Weights of a small mixture-of-experts language model, trained from scratch on English Wikipedia.
Size: 12 layers, width 256, vocabulary 32768, 83.9M parameters.
Experts: 256 experts in each of 10 layers, 32 SwiGLU neurons an expert, 8 picks a token, a softmax router, a shared expert of 64 neurons.
Training: 800M tokens, 6101 steps.
Below are experts of layer 8 (counted from 0) of a mixture-of-experts language model. Rows are named router (the router's row for the expert), gate (a neuron's input weights, with its number), up (a neuron's input weights, with its number) and show model dimensions 0-255. Each number is 200 + 40 x the weight over its row's rms, rounded and kept within 0 to 999.
Before each expert's rows: a language model's description of what the expert responds to. This comes from a sample of Wikipedia text that the model never trained on.

# expert 45
Description: Bullet dashes, table bars and semicolons that open entries in lists of ethnic groups, country codes, species or players.
router,211,211,193,226,187,191,218,187,190,158,245,282,237,199,168,239,137,292,154,190,199,162,216,149,216,207,220,279,145,187,217,140,129,228,182,144,214,255,231,233,205,164,191,162,156,249,245,148,142,176,193,198,208,233,176,156,130,295,217,192,246,232,185,251,157,206,132,124,158,248,263,181,254,238,206,185,184,187,191,301,227,109,191,226,173,230,226,117,173,175,214,182,222,186,282,152,177,174,182,285,204,198,233,142,162,219,192,164,115,150,211,224,169,184,192,259,122,207,248,197,206,139,184,250,259,188,173,221,145,235,163,191,182,163,223,167,181,196,150,183,252,195,180,167,239,118,170,230,229,235,158,271,196,154,224,142,211,272,218,164,234,172,192,240,302,211,92,218,173,267,165,179,137,209,199,165,218,252,193,236,192,181,246,171,239,174,166,139,220,225,142,182,211,234,209,204,250,199,224,201,175,212,206,220,241,165,175,205,236,207,231,269,187,118,168,207,193,238,164,211,145,232,193,269,213,235,217,149,167,150,215,227,218,243,153,205,195,205,252,140,171,209,251,173,168,138,245,214,140,248,200,181,170,159,243,136
gate0,167,188,201,179,235,144,201,178,199,222,161,127,138,194,153,198,230,170,175,226,202,189,179,218,172,222,209,204,219,167,271,283,266,124,292,144,185,203,180,226,174,199,150,177,220,253,187,230,200,189,218,204,201,222,162,161,165,154,232,266,190,220,264,234,146,219,174,186,243,226,183,161,206,227,266,180,124,265,125,242,177,244,234,171,317,248,145,272,236,210,203,203,204,231,211,214,248,158,176,242,191,146,125,215,245,186,220,177,190,191,211,231,191,293,198,142,156,264,181,214,210,182,183,181,214,246,192,240,160,196,202,220,237,147,165,166,190,217,182,204,177,155,207,184,169,196,222,162,195,233,227,217,219,188,237,191,208,160,167,194,149,134,165,135,254,206,194,216,177,160,167,242,189,223,154,202,249,157,220,167,238,213,210,213,133,222,137,103,220,213,280,243,186,167,209,291,198,181,206,260,187,182,337,121,295,288,187,200,216,144,184,211,214,169,182,162,139,197,181,195,204,202,133,268,205,186,160,158,157,196,170,193,174,167,198,198,199,273,158,83,206,185,241,245,170,238,300,247,219,227,265,203,223,229,161,135
up0,118,219,125,189,128,195,130,208,162,229,207,213,186,201,224,200,153,166,193,160,183,213,213,205,215,96,242,243,281,197,174,183,143,117,258,190,204,135,195,174,138,196,206,237,217,174,193,252,202,180,207,191,205,221,217,190,134,174,248,152,203,178,206,173,221,248,186,156,202,184,289,237,202,175,170,207,277,165,226,179,268,109,231,157,204,197,244,172,234,202,228,179,121,135,141,193,280,186,182,159,188,198,193,262,219,263,198,240,183,172,236,132,208,166,256,191,229,201,239,191,229,208,130,222,238,187,201,187,156,149,235,116,170,272,180,167,199,240,161,227,124,169,256,239,243,209,132,152,147,220,239,160,217,235,128,256,161,183,250,251,194,191,206,280,223,111,259,166,220,128,180,247,170,123,245,189,195,151,163,204,156,152,211,196,202,240,243,270,216,140,226,218,161,212,199,172,246,155,240,301,202,232,237,254,169,192,246,200,190,203,245,185,142,247,214,256,186,191,191,203,249,204,194,187,101,180,179,229,157,210,168,217,195,206,182,197,141,222,221,173,267,250,115,153,204,177,185,116,181,165,184,176,222,154,203,194

# expert 61
Description: First pieces of personal and place names, often German or Slavic, in lists and tables, such as Al in Albutat, Har, Sch, Kam in Kamienna.
router,239,220,171,195,146,240,174,246,228,214,134,178,200,195,219,157,139,176,159,199,230,176,152,236,204,152,187,169,170,168,169,199,232,211,218,153,182,181,149,195,245,219,149,198,257,293,231,146,150,243,259,203,152,202,124,208,204,159,191,200,174,184,150,186,135,237,202,252,206,160,230,213,185,193,205,194,139,110,223,259,225,204,212,262,215,171,122,148,151,207,215,151,237,173,136,149,157,180,161,200,215,177,157,204,166,241,202,204,284,200,148,304,230,226,243,248,236,225,235,210,115,153,201,244,265,197,246,204,198,274,258,168,235,273,210,138,252,140,145,220,200,167,129,215,139,209,248,275,199,280,217,195,183,207,265,158,172,181,246,225,226,236,245,230,110,204,253,280,225,170,206,208,230,160,157,193,206,214,170,193,291,236,229,188,221,177,238,241,152,249,241,191,275,204,201,215,164,162,252,211,165,155,252,225,192,195,188,230,224,200,188,155,295,196,229,212,192,272,224,240,164,228,266,238,153,162,152,168,183,197,151,238,194,149,200,200,265,143,230,230,247,114,227,192,185,216,146,211,287,217,260,202,185,220,164,203
gate0,154,135,250,221,184,190,162,261,180,182,165,202,220,252,233,188,119,167,168,241,224,132,168,170,185,103,132,135,248,218,117,168,228,156,185,195,170,226,272,278,131,155,256,183,203,199,234,232,197,169,264,168,162,172,228,233,198,161,162,163,237,267,235,146,170,210,220,198,209,167,224,217,182,232,193,251,228,220,223,217,224,191,125,173,211,188,216,230,179,123,246,167,215,143,219,171,147,243,262,146,231,181,201,229,205,189,124,152,196,252,218,214,199,193,228,235,301,233,237,153,252,284,203,225,236,209,188,227,125,174,221,233,200,228,256,175,202,232,193,182,239,199,200,171,268,214,195,160,216,187,165,271,250,253,193,163,188,207,243,164,221,195,226,167,159,223,273,207,242,198,244,225,226,147,201,212,239,177,179,169,162,303,161,237,209,200,239,301,130,187,208,259,238,178,168,199,172,235,174,220,227,231,291,292,214,222,214,238,136,158,230,170,181,186,158,228,204,140,242,133,164,281,165,147,158,183,162,289,283,166,198,179,207,161,142,148,217,215,229,257,146,162,228,170,238,201,208,203,239,165,237,170,217,208,152,210
up0,181,204,179,236,216,206,122,148,183,152,205,222,169,218,229,217,323,207,197,159,205,179,272,256,212,161,285,246,180,212,228,210,158,173,210,227,253,116,143,215,206,213,207,223,166,185,195,220,172,128,146,270,265,204,140,181,216,196,237,208,194,248,182,209,207,264,268,174,206,158,219,248,206,197,161,221,232,202,222,223,269,224,210,232,198,197,155,213,219,238,172,233,178,217,151,217,91,264,244,200,281,198,218,159,208,112,182,238,256,156,159,243,193,188,215,194,236,161,199,168,165,152,188,139,154,146,212,175,176,183,158,170,163,234,162,230,177,187,191,234,165,188,245,205,282,205,113,249,219,204,176,164,174,168,153,190,255,194,139,181,170,229,153,195,164,216,153,267,171,257,229,139,228,237,216,268,200,198,132,257,210,219,200,151,199,270,224,123,214,225,191,184,208,246,178,208,173,115,250,257,174,190,205,173,179,161,218,170,274,189,156,271,255,228,192,178,189,249,149,153,192,257,207,272,184,197,256,164,183,172,259,131,162,246,257,158,214,274,197,174,194,185,265,195,81,198,188,216,235,180,226,260,186,228,111,166

# expert 60
Description: First capitalized piece of a proper noun or term split into several tokens, often classical or foreign places (Trans-danubia, Ep-idaurum, Sep-timius, Pro-, Sub-).
router,198,223,220,195,174,185,179,175,200,108,279,237,177,231,163,196,203,196,228,212,180,135,246,262,163,171,202,234,171,131,181,195,120,147,255,193,200,138,182,213,235,255,199,220,198,222,194,228,119,198,245,225,231,176,208,219,212,208,240,214,197,188,241,236,234,232,200,248,179,192,280,202,227,187,184,168,126,179,277,187,231,211,147,152,193,240,202,262,166,198,252,230,212,155,152,170,159,175,181,145,138,217,166,136,175,225,231,170,248,124,170,245,214,172,230,227,187,165,200,142,181,217,231,214,242,145,193,227,121,183,150,192,187,161,262,122,261,187,270,223,299,214,136,271,207,180,192,184,250,212,220,185,171,220,222,157,162,165,195,123,237,204,237,146,186,198,185,172,180,199,194,200,195,155,195,147,208,263,179,238,264,180,200,188,214,187,212,190,210,224,270,148,283,207,169,169,211,210,224,252,253,257,226,204,168,255,140,213,248,106,191,195,295,192,181,194,143,239,172,194,176,255,284,237,178,184,148,107,220,142,235,211,184,254,159,274,202,236,199,187,181,249,233,233,187,119,222,187,254,237,239,105,249,103,135,152
gate0,204,207,237,222,221,248,181,166,161,224,180,202,185,147,162,261,205,161,189,303,125,134,266,174,189,254,175,128,248,183,243,193,114,200,183,227,220,219,235,219,226,181,159,148,225,179,138,184,272,230,245,179,167,212,224,196,259,186,213,126,158,263,225,199,219,200,212,210,149,173,206,121,179,216,266,146,156,215,249,199,223,235,218,160,206,161,282,194,230,178,200,209,196,131,161,189,214,250,212,214,224,239,247,215,153,182,151,220,245,191,159,204,242,258,143,181,199,155,193,150,201,165,188,162,265,228,249,220,186,249,142,214,225,154,183,199,248,159,192,213,136,228,182,213,209,218,254,126,179,191,155,213,179,230,179,157,167,172,158,218,185,256,175,142,194,238,268,249,253,218,182,103,201,283,179,258,231,225,311,258,183,186,216,237,223,215,149,182,179,155,245,112,197,230,129,201,221,228,260,246,143,99,159,193,216,233,157,207,215,158,211,221,203,161,78,141,278,174,209,229,147,242,223,224,181,179,193,204,178,173,226,182,142,250,192,145,195,179,144,195,245,259,211,203,172,134,188,197,181,170,190,178,286,194,133,229
up0,314,304,204,207,275,282,188,146,125,178,270,267,191,192,170,185,170,174,251,228,221,210,195,180,183,208,162,232,285,272,210,187,214,223,193,137,233,194,134,201,236,172,194,173,246,165,285,243,197,200,181,251,296,256,221,224,155,208,201,237,117,215,283,239,184,301,214,207,156,211,79,174,209,176,220,162,188,197,217,158,193,229,258,242,146,223,152,202,191,172,220,223,125,175,168,226,213,221,181,156,179,201,159,158,183,193,196,209,171,148,224,215,217,196,194,182,194,156,177,222,270,146,195,135,168,210,148,188,209,244,158,193,206,206,139,222,208,180,186,172,258,96,228,205,204,240,290,198,150,203,141,168,261,162,156,194,189,155,154,210,150,251,179,172,201,185,114,177,217,216,108,203,166,210,189,202,217,186,217,193,183,157,142,181,224,189,234,178,126,227,151,117,173,181,178,195,203,225,133,231,133,136,198,205,181,214,180,208,231,181,176,210,136,212,188,212,226,225,198,243,205,231,161,187,242,240,214,301,220,201,200,164,260,223,200,231,180,183,145,201,241,222,193,172,174,166,169,249,220,188,111,152,141,222,116,219

# expert 43
Description: Line-initial dashes opening infobox fields about rivers, places and films, such as Mouth:, Starring:, Time zone:, plus measurement numbers.
router,234,199,191,269,146,189,224,156,241,263,186,174,235,165,277,247,238,243,201,298,281,209,172,164,212,115,124,233,138,146,185,199,144,156,301,184,198,150,263,135,200,198,230,190,255,189,126,138,202,221,196,186,147,198,254,259,126,259,234,165,286,228,234,163,216,178,212,205,177,226,248,146,221,235,208,168,223,216,236,205,174,172,141,117,257,237,214,227,203,189,149,243,165,226,245,278,198,179,221,174,182,237,202,255,168,182,183,171,222,197,230,162,242,221,279,234,260,267,164,210,193,197,207,200,252,153,221,192,256,184,210,253,216,228,308,172,176,264,202,215,188,209,217,197,206,253,213,228,159,150,152,245,249,232,191,187,183,176,270,205,237,234,215,166,224,209,240,153,234,235,206,190,191,226,221,206,230,229,131,237,172,260,165,146,160,168,187,233,233,183,257,162,201,169,235,183,222,147,201,206,156,165,269,255,221,180,134,159,194,149,223,196,170,230,215,125,274,229,131,216,211,149,165,179,247,297,218,265,231,165,189,220,208,233,299,217,276,138,184,209,213,232,239,237,158,169,163,208,207,174,201,180,223,218,213,234
gate0,181,221,177,161,242,118,100,229,182,235,229,233,219,195,212,296,191,229,194,179,199,207,214,188,232,249,244,245,171,156,176,224,192,201,200,192,188,165,197,291,170,213,165,218,194,118,184,131,167,141,249,165,128,212,177,163,155,176,212,243,298,193,133,142,199,203,243,180,185,254,257,172,262,214,281,211,181,215,203,249,243,200,214,242,191,206,122,152,195,257,210,162,180,240,242,198,200,195,164,188,192,202,219,243,159,210,223,221,246,209,226,214,205,184,247,215,212,259,249,131,137,219,169,244,212,183,230,211,295,175,209,198,171,213,201,192,224,170,133,198,201,137,172,269,207,173,141,262,183,256,199,278,156,133,173,234,212,173,267,192,187,244,197,198,236,180,200,180,200,191,167,156,237,144,164,155,226,271,176,248,217,154,166,229,170,219,218,198,205,221,186,219,164,153,176,218,221,218,220,243,207,232,143,132,229,178,168,190,205,219,163,151,192,188,218,189,159,258,253,190,209,151,147,301,106,257,262,178,174,89,225,217,181,223,187,188,130,176,173,127,269,227,246,287,232,204,271,93,213,160,269,172,178,217,268,194
up0,256,172,221,191,151,202,149,195,175,194,256,161,212,187,222,230,202,193,202,193,137,140,215,264,159,206,207,297,222,191,201,241,164,109,239,185,249,205,82,202,167,162,193,220,196,167,197,225,202,207,271,194,136,190,173,222,133,185,269,190,267,176,246,206,240,178,217,109,212,203,194,207,177,194,175,162,180,187,136,244,221,208,219,183,201,180,142,185,213,208,183,193,181,251,202,148,210,175,209,236,264,191,94,223,286,298,180,205,225,153,219,239,176,261,186,224,182,301,171,148,192,154,215,278,221,222,208,171,212,201,167,208,166,217,237,214,250,186,228,144,300,186,143,224,176,237,145,207,140,168,187,224,195,197,190,251,270,92,172,209,164,237,184,233,255,178,186,158,198,239,163,240,114,104,192,275,243,203,169,203,291,162,186,273,198,174,255,249,245,238,228,226,208,189,190,226,257,182,152,243,217,164,185,196,219,253,184,274,203,214,171,227,277,183,202,150,193,206,190,254,177,189,258,226,148,210,228,188,206,87,226,183,227,198,231,189,180,207,238,99,230,141,228,257,232,185,214,179,217,230,177,213,152,208,195,161

# expert 56
Description: First capitalized syllable of place, ship or people names split into pieces, often in shipwreck and war text: Brid, Jin, Arab, Mus.
router,222,181,138,198,116,182,182,170,277,255,157,222,186,193,186,175,177,219,224,187,224,217,179,232,194,130,177,194,187,155,223,181,213,201,192,201,260,152,189,176,168,226,158,145,248,217,169,134,207,171,232,207,158,133,148,202,256,173,261,169,227,194,192,186,209,224,183,249,165,165,263,229,254,142,172,186,80,228,188,174,207,248,201,308,251,168,224,242,218,230,136,223,221,189,176,165,186,193,138,198,202,193,205,177,171,173,209,143,273,170,192,267,267,179,190,228,273,199,195,166,246,158,274,268,261,237,251,194,218,250,190,192,184,187,274,161,232,188,220,175,207,202,184,210,119,213,196,189,208,215,199,190,195,270,264,181,133,138,165,175,175,124,233,193,183,158,250,161,178,210,234,238,240,239,159,252,240,248,122,219,264,222,204,162,251,203,195,213,127,274,246,135,171,165,184,183,223,159,234,187,195,220,270,228,180,247,204,202,176,171,233,163,280,208,130,228,223,244,217,254,215,197,263,217,130,174,126,147,211,106,196,217,169,211,183,227,193,140,154,248,239,230,285,163,189,322,155,181,227,233,270,222,156,178,174,202
gate0,161,236,236,225,137,205,258,270,196,137,227,184,292,146,166,168,183,202,280,259,183,228,197,295,237,151,229,147,239,206,218,185,258,144,226,148,170,200,251,228,205,152,97,194,214,197,145,227,248,154,190,187,240,135,195,273,268,252,175,173,221,211,172,197,192,208,209,167,207,185,188,234,322,227,232,177,137,156,223,217,162,214,199,186,215,211,265,217,193,138,211,245,284,200,208,204,148,171,196,179,258,219,141,226,186,232,132,222,162,196,187,159,192,197,184,131,174,205,200,176,269,223,200,239,147,177,181,205,271,231,238,265,206,193,150,273,261,208,196,204,198,284,137,242,143,222,221,170,203,182,193,256,190,179,248,229,204,219,189,191,183,175,137,263,251,185,225,211,184,232,201,165,184,284,281,251,187,212,195,171,94,236,137,203,164,206,192,208,184,172,237,243,244,128,233,253,236,206,221,223,269,153,178,199,208,232,176,205,195,152,284,211,235,170,111,237,209,171,244,188,147,210,183,176,214,204,179,189,224,198,161,276,175,126,199,171,248,163,195,251,257,243,210,117,173,262,185,194,198,267,257,193,241,215,206,202
up0,176,245,205,147,259,266,213,217,245,201,174,211,224,204,180,215,238,229,119,176,177,253,142,188,188,206,200,159,143,234,211,196,228,141,171,244,259,198,183,203,289,178,225,213,270,214,174,179,200,175,99,212,172,241,209,168,210,195,243,188,133,180,214,207,152,221,219,204,277,231,167,208,81,242,192,219,159,168,195,226,246,175,182,99,238,196,162,170,143,231,177,219,200,202,194,231,238,229,225,226,200,262,219,249,225,151,198,245,202,197,258,210,76,269,246,243,157,171,169,169,166,192,199,219,195,186,218,206,165,236,252,187,274,223,197,204,214,157,237,140,178,151,259,136,288,114,268,196,198,196,231,208,195,202,153,212,209,182,201,249,124,192,244,271,233,178,146,243,251,179,207,224,231,110,217,176,177,150,174,219,225,183,150,216,293,113,239,152,139,184,201,250,293,252,194,280,241,238,177,224,252,171,222,213,232,196,133,223,244,277,154,165,170,215,188,204,169,242,173,173,193,221,205,208,137,210,283,208,212,217,200,198,215,176,181,262,212,201,253,174,239,167,141,236,232,195,197,243,207,151,252,154,134,188,144,206

# expert 63
Description: First capital pieces of place and team names after the or of, such as the river L-immat, Swiss Al-ps, Val, Col, Mar.
router,204,219,165,244,108,169,188,216,196,202,198,211,188,193,207,148,194,181,237,191,167,174,225,264,133,186,199,241,188,105,210,245,273,237,183,132,147,162,162,170,185,287,205,211,218,264,234,143,174,215,223,192,149,152,187,250,250,195,149,250,203,195,189,231,256,217,263,281,206,211,228,261,289,232,201,184,197,194,137,180,193,153,150,210,238,184,188,190,168,231,168,313,209,198,158,174,141,100,218,131,185,194,185,200,175,179,222,198,252,171,213,192,180,140,155,282,205,181,276,227,201,164,261,216,286,140,202,158,189,167,164,181,246,174,267,150,220,188,223,167,215,165,130,199,103,205,230,198,245,249,168,173,212,230,271,175,161,117,222,211,220,234,203,148,137,176,161,150,142,184,153,234,156,201,157,203,257,196,120,144,185,190,130,170,189,242,201,242,213,226,203,139,231,184,228,143,150,176,216,181,229,167,229,161,203,213,152,253,235,250,206,194,303,175,200,178,150,212,118,200,179,242,280,248,160,219,206,150,156,224,272,191,221,236,188,239,221,213,188,254,207,245,204,204,209,186,201,209,262,255,238,235,197,147,216,157
gate0,171,162,153,195,266,231,226,209,241,97,209,258,218,216,156,174,230,213,227,309,279,167,168,279,150,185,168,223,204,189,136,253,230,189,267,206,186,153,138,205,195,208,214,157,212,240,234,116,354,180,188,246,158,158,298,210,210,185,152,252,223,215,213,215,254,166,212,175,176,252,234,179,211,253,241,265,260,157,185,194,262,239,237,240,176,226,235,163,238,206,200,181,192,188,169,218,157,141,125,210,168,189,190,248,165,252,208,167,214,205,152,214,206,227,208,209,202,144,185,182,246,172,208,120,166,167,200,170,205,205,64,207,180,245,193,228,288,214,183,156,203,263,234,207,232,239,171,171,235,182,203,171,159,207,192,197,179,241,161,136,224,203,169,159,190,237,194,207,183,245,205,158,147,150,211,181,245,189,224,143,262,203,176,184,267,203,166,161,257,172,206,107,202,225,200,154,237,182,132,115,220,180,142,201,212,201,171,197,238,205,222,226,162,203,268,211,262,147,173,207,206,233,163,187,212,225,173,184,155,202,183,196,163,211,195,206,212,172,159,268,191,220,268,91,225,145,139,214,173,178,178,121,266,219,177,245
up0,257,220,140,222,208,230,190,156,219,222,161,188,216,241,280,221,189,79,212,159,270,196,202,119,206,191,244,163,216,217,210,238,210,226,172,180,258,256,164,234,236,200,155,310,212,221,231,261,220,215,180,215,190,257,234,178,194,264,227,260,189,224,226,191,199,141,245,181,295,179,196,164,263,210,227,183,143,219,189,194,208,120,244,219,194,158,278,182,181,208,274,212,150,191,239,218,171,232,204,203,170,200,190,175,235,214,242,208,237,156,258,246,243,177,185,268,155,209,188,237,175,223,158,160,197,173,227,172,175,272,173,122,187,121,247,182,231,135,200,204,178,243,256,229,249,150,227,239,174,218,206,248,200,191,264,212,197,115,220,214,139,150,173,274,112,244,219,165,165,210,223,223,213,206,126,260,162,219,225,166,239,143,195,181,197,259,149,286,188,222,227,207,200,187,205,200,215,169,229,211,151,245,153,159,182,263,223,185,184,166,213,162,175,170,222,214,192,194,128,227,162,171,223,194,184,281,64,173,145,167,105,227,151,198,234,158,188,192,165,193,239,310,239,241,217,245,191,179,182,185,166,153,185,268,182,183

# expert 36
Description: Line-opening "- " bullets in infobox-style key: value lists (Editor:, Capacity:), table-row pipes, and heading markers after line breaks.
router,164,119,234,257,150,181,192,108,216,180,177,222,228,199,223,259,179,231,246,263,251,169,222,157,193,192,165,196,167,140,169,143,239,224,250,183,178,181,200,156,183,178,254,151,183,218,181,145,228,190,187,188,198,210,239,238,198,168,243,139,227,169,227,148,180,228,198,222,175,185,290,185,209,250,164,168,183,173,184,210,187,116,229,191,185,233,254,160,263,166,232,177,235,288,217,332,260,235,224,164,258,222,235,179,169,217,195,230,199,247,199,200,247,251,250,181,216,265,137,243,255,158,150,223,184,186,207,192,168,210,260,214,146,231,266,177,189,252,231,198,248,219,249,168,176,163,188,230,159,146,153,158,198,185,220,151,155,228,132,154,238,216,259,191,263,214,239,225,204,254,165,254,169,240,221,238,217,168,239,158,174,271,184,146,192,256,197,208,178,232,250,195,178,152,234,225,272,208,143,310,184,214,190,168,228,247,176,178,156,118,144,200,131,220,196,141,234,246,136,255,272,175,140,121,222,243,154,234,200,115,225,177,253,191,271,172,191,173,189,215,203,179,215,206,112,183,193,212,259,256,220,161,190,221,141,200
gate0,117,171,200,173,252,166,224,235,298,282,235,192,168,194,212,172,221,152,156,197,248,207,216,283,175,239,297,253,224,142,165,238,192,226,154,234,195,201,158,216,171,256,158,149,147,210,227,161,209,215,186,184,232,209,154,219,186,183,231,227,159,264,134,195,134,237,246,166,246,272,230,161,218,236,165,265,171,237,211,151,241,184,129,190,136,234,270,260,162,161,231,200,172,208,204,234,208,232,218,220,180,235,207,228,169,194,174,220,199,156,261,117,134,199,175,147,224,191,230,221,202,232,154,171,227,195,190,137,214,154,157,187,82,181,158,234,154,230,169,164,153,224,254,145,189,216,251,184,193,246,209,201,302,255,235,168,173,207,179,292,209,181,200,185,154,234,191,277,257,204,223,164,194,291,159,264,217,261,202,153,183,210,183,159,192,143,272,177,252,173,162,245,185,149,192,220,201,220,200,138,273,219,234,156,179,178,227,199,160,196,220,169,180,177,181,216,162,206,256,222,230,195,125,163,244,177,221,159,228,235,235,263,118,186,155,232,240,193,172,194,249,215,192,182,214,211,324,173,209,247,260,161,211,160,197,241
up0,269,254,153,211,235,203,168,200,205,146,225,96,224,214,162,157,242,210,232,166,149,193,144,150,87,224,148,160,140,184,191,151,182,182,161,201,185,264,151,267,237,183,156,288,216,196,248,272,129,194,174,251,221,161,185,168,193,181,194,197,240,165,212,205,233,214,131,273,171,181,208,229,163,168,212,215,250,182,254,186,147,241,243,215,253,222,130,225,165,226,252,204,230,202,194,235,170,242,174,250,161,165,193,188,224,204,195,216,150,204,146,235,188,160,120,244,214,195,185,192,153,201,235,188,230,170,221,190,206,243,247,161,220,210,145,82,285,211,233,256,205,244,145,157,228,216,143,189,222,255,182,263,187,148,148,259,191,274,237,140,239,138,227,240,174,165,238,202,201,235,212,221,186,188,226,201,141,148,230,209,167,210,160,217,221,245,240,185,134,237,131,107,245,178,188,159,219,201,165,211,211,191,210,168,213,176,192,141,196,241,195,229,231,233,217,205,177,113,216,202,168,239,251,249,156,198,252,188,211,256,84,114,221,260,140,217,161,193,209,234,138,204,167,243,206,200,121,211,234,166,131,193,248,236,238,194

# expert 4
Description: Opening consonant clusters of split words, mostly capitalized names in tables and lists, such as Ch, Sh, Pr, Str, Gl.
router,142,233,164,218,182,170,204,238,174,281,139,241,206,151,239,144,130,171,213,188,186,167,227,212,251,196,204,176,198,91,208,230,269,241,195,136,228,158,178,168,175,270,213,291,231,172,282,207,146,172,251,154,152,213,213,189,251,148,171,225,200,276,152,171,206,178,223,199,242,174,225,208,220,186,123,167,156,251,168,150,144,116,212,243,222,159,182,192,101,127,181,214,251,180,142,198,174,182,232,232,268,167,258,222,120,207,233,166,230,241,175,304,173,161,193,259,150,196,233,220,125,200,166,191,214,134,216,214,229,242,289,183,243,202,272,226,246,173,203,139,261,202,213,181,195,182,296,214,166,193,235,227,178,221,196,226,152,255,203,217,197,195,226,141,184,179,198,146,259,142,185,211,197,219,253,285,240,143,204,121,167,165,193,237,201,225,149,256,189,244,233,159,214,174,191,240,196,144,242,225,228,151,187,155,184,225,242,225,170,149,182,235,257,200,248,211,186,234,177,267,234,200,209,157,144,144,145,134,167,236,193,220,214,246,200,159,193,180,241,258,172,171,203,206,152,189,223,176,243,189,284,215,197,213,217,200
gate0,176,176,200,278,227,218,223,220,201,187,174,246,254,208,260,191,239,200,190,196,200,173,190,223,183,239,160,275,215,242,205,216,194,296,182,204,189,138,239,158,149,227,205,196,243,197,175,139,262,153,245,222,226,205,168,224,211,190,163,279,227,199,278,198,136,238,271,239,258,163,223,154,190,188,185,132,176,197,208,186,137,200,171,170,206,137,250,184,126,174,274,222,204,201,193,214,117,185,291,152,229,252,254,205,247,225,295,273,186,158,157,201,265,194,258,183,241,280,157,194,213,201,210,234,205,187,297,150,204,208,231,181,201,247,148,175,194,125,174,219,190,184,124,223,155,217,179,170,206,197,253,233,227,160,216,216,176,210,128,104,241,156,148,224,279,197,236,186,184,222,155,177,193,213,175,317,233,201,198,142,209,186,216,196,219,202,191,183,220,228,264,207,249,118,218,265,246,207,175,219,132,116,263,205,285,255,173,199,208,255,180,146,138,168,245,214,183,244,195,262,187,181,219,240,176,217,132,162,175,194,206,210,198,207,127,139,217,131,214,160,216,166,186,216,199,191,133,140,177,202,217,207,221,275,185,161
up0,172,149,228,184,196,142,207,196,200,234,186,205,184,187,246,213,185,178,203,179,230,239,155,166,239,160,144,199,174,242,141,251,185,311,249,207,144,215,198,156,235,234,241,228,184,271,165,219,248,255,273,241,201,198,136,208,300,202,186,222,152,210,186,188,170,173,223,197,168,235,209,241,252,197,244,188,241,190,143,273,235,183,208,216,167,190,233,223,117,250,230,205,243,224,248,188,216,244,285,277,231,230,259,254,227,190,218,210,235,203,161,173,242,203,290,162,189,230,202,208,160,170,168,176,152,258,215,298,242,214,267,96,201,218,201,206,255,238,160,196,105,114,173,211,184,191,177,177,249,156,166,206,196,163,206,290,131,186,218,106,128,261,238,256,250,220,239,115,190,176,166,128,191,271,205,249,238,178,232,255,256,240,143,194,186,172,193,251,214,221,177,270,305,235,190,166,227,168,168,168,200,204,239,183,143,135,205,229,199,153,223,225,183,160,201,197,144,179,233,227,231,170,165,138,228,228,139,207,166,188,245,140,231,235,189,188,187,187,195,176,162,155,159,255,212,171,154,202,173,232,241,237,187,235,203,191

# expert 48
Description: Short inner pieces of unusual proper nouns and taxonomic names, in species infoboxes and foreign names (Garcinia bif-asc-iculata, Tegucig-al-pa, F-ok-ker).
router,137,216,199,191,223,218,143,166,197,211,148,269,218,243,192,179,236,175,184,183,181,192,231,199,228,123,278,189,230,113,192,212,211,251,219,254,201,106,184,172,161,169,151,221,204,214,158,193,219,140,231,173,182,138,215,203,194,216,172,231,217,167,185,234,228,143,199,276,185,140,269,246,156,225,191,141,252,162,195,224,205,149,190,174,171,195,247,168,131,160,181,166,177,131,136,102,239,108,187,87,230,140,205,259,137,177,250,157,231,161,184,189,175,191,247,270,170,192,215,149,169,178,214,215,225,224,210,204,172,220,227,121,257,224,158,225,222,188,249,131,252,153,225,315,149,193,162,176,269,194,186,172,193,233,177,101,159,259,230,179,282,211,226,198,103,235,230,152,251,141,188,176,201,183,211,216,176,215,134,238,279,216,235,205,189,147,181,210,165,292,196,237,235,179,183,207,190,217,225,240,238,217,170,195,221,237,174,179,142,238,203,192,205,196,190,155,169,183,159,143,137,199,273,223,132,258,146,143,148,175,177,203,198,254,147,203,224,166,179,194,218,255,209,228,206,217,217,203,213,224,221,280,221,217,200,143
gate0,169,203,266,244,186,166,263,277,255,187,176,166,222,202,222,241,300,212,160,170,270,168,162,209,204,188,157,155,224,241,133,179,205,291,170,178,227,232,119,198,180,173,161,155,196,182,181,285,234,280,223,231,132,204,227,173,214,209,220,279,172,120,198,163,162,192,157,182,285,251,140,183,301,200,162,231,243,278,167,185,284,159,205,109,192,173,161,223,171,193,243,161,228,235,155,187,255,182,171,201,146,166,153,238,192,243,238,164,133,193,260,240,209,204,245,175,263,247,169,224,187,242,226,225,202,264,205,258,246,132,125,141,196,194,166,148,147,233,255,184,154,210,226,170,193,257,184,155,196,251,168,234,170,174,172,201,189,260,194,242,157,159,148,151,188,173,183,229,179,210,213,237,226,126,206,206,193,199,250,195,188,154,202,202,165,163,211,190,227,131,219,205,196,309,214,259,191,194,159,138,256,200,236,167,209,218,166,167,203,215,188,203,224,219,197,177,205,187,201,240,146,256,154,254,113,207,218,140,179,232,129,187,235,203,182,208,149,191,168,174,231,157,156,266,213,113,175,225,242,217,152,182,152,193,184,183
up0,157,196,190,254,243,256,134,243,271,232,182,227,156,253,210,117,209,211,206,170,215,207,211,155,169,197,233,143,210,189,247,194,226,265,188,202,186,206,223,94,213,240,174,267,265,268,188,309,210,156,132,128,188,214,190,262,215,191,280,173,247,198,185,219,222,147,186,247,226,216,213,254,185,230,217,118,190,144,166,187,152,221,253,200,189,255,186,161,122,188,205,210,156,143,213,91,224,211,232,144,233,214,180,112,223,194,220,191,271,243,238,180,134,233,222,135,182,191,226,186,199,179,237,143,220,133,124,184,171,207,257,125,242,266,172,193,191,231,150,132,257,155,226,143,178,165,235,178,200,123,187,131,225,203,200,202,132,184,229,210,225,165,220,204,149,242,208,210,240,101,238,199,193,198,250,188,173,258,230,240,271,227,208,136,196,220,119,246,155,332,219,244,162,131,202,245,204,153,200,241,258,224,159,221,193,235,206,214,212,214,243,190,192,178,213,202,148,189,185,193,207,196,219,150,172,213,190,197,218,159,236,275,216,170,224,241,238,218,230,242,218,181,225,179,209,266,212,179,183,182,199,266,213,228,220,201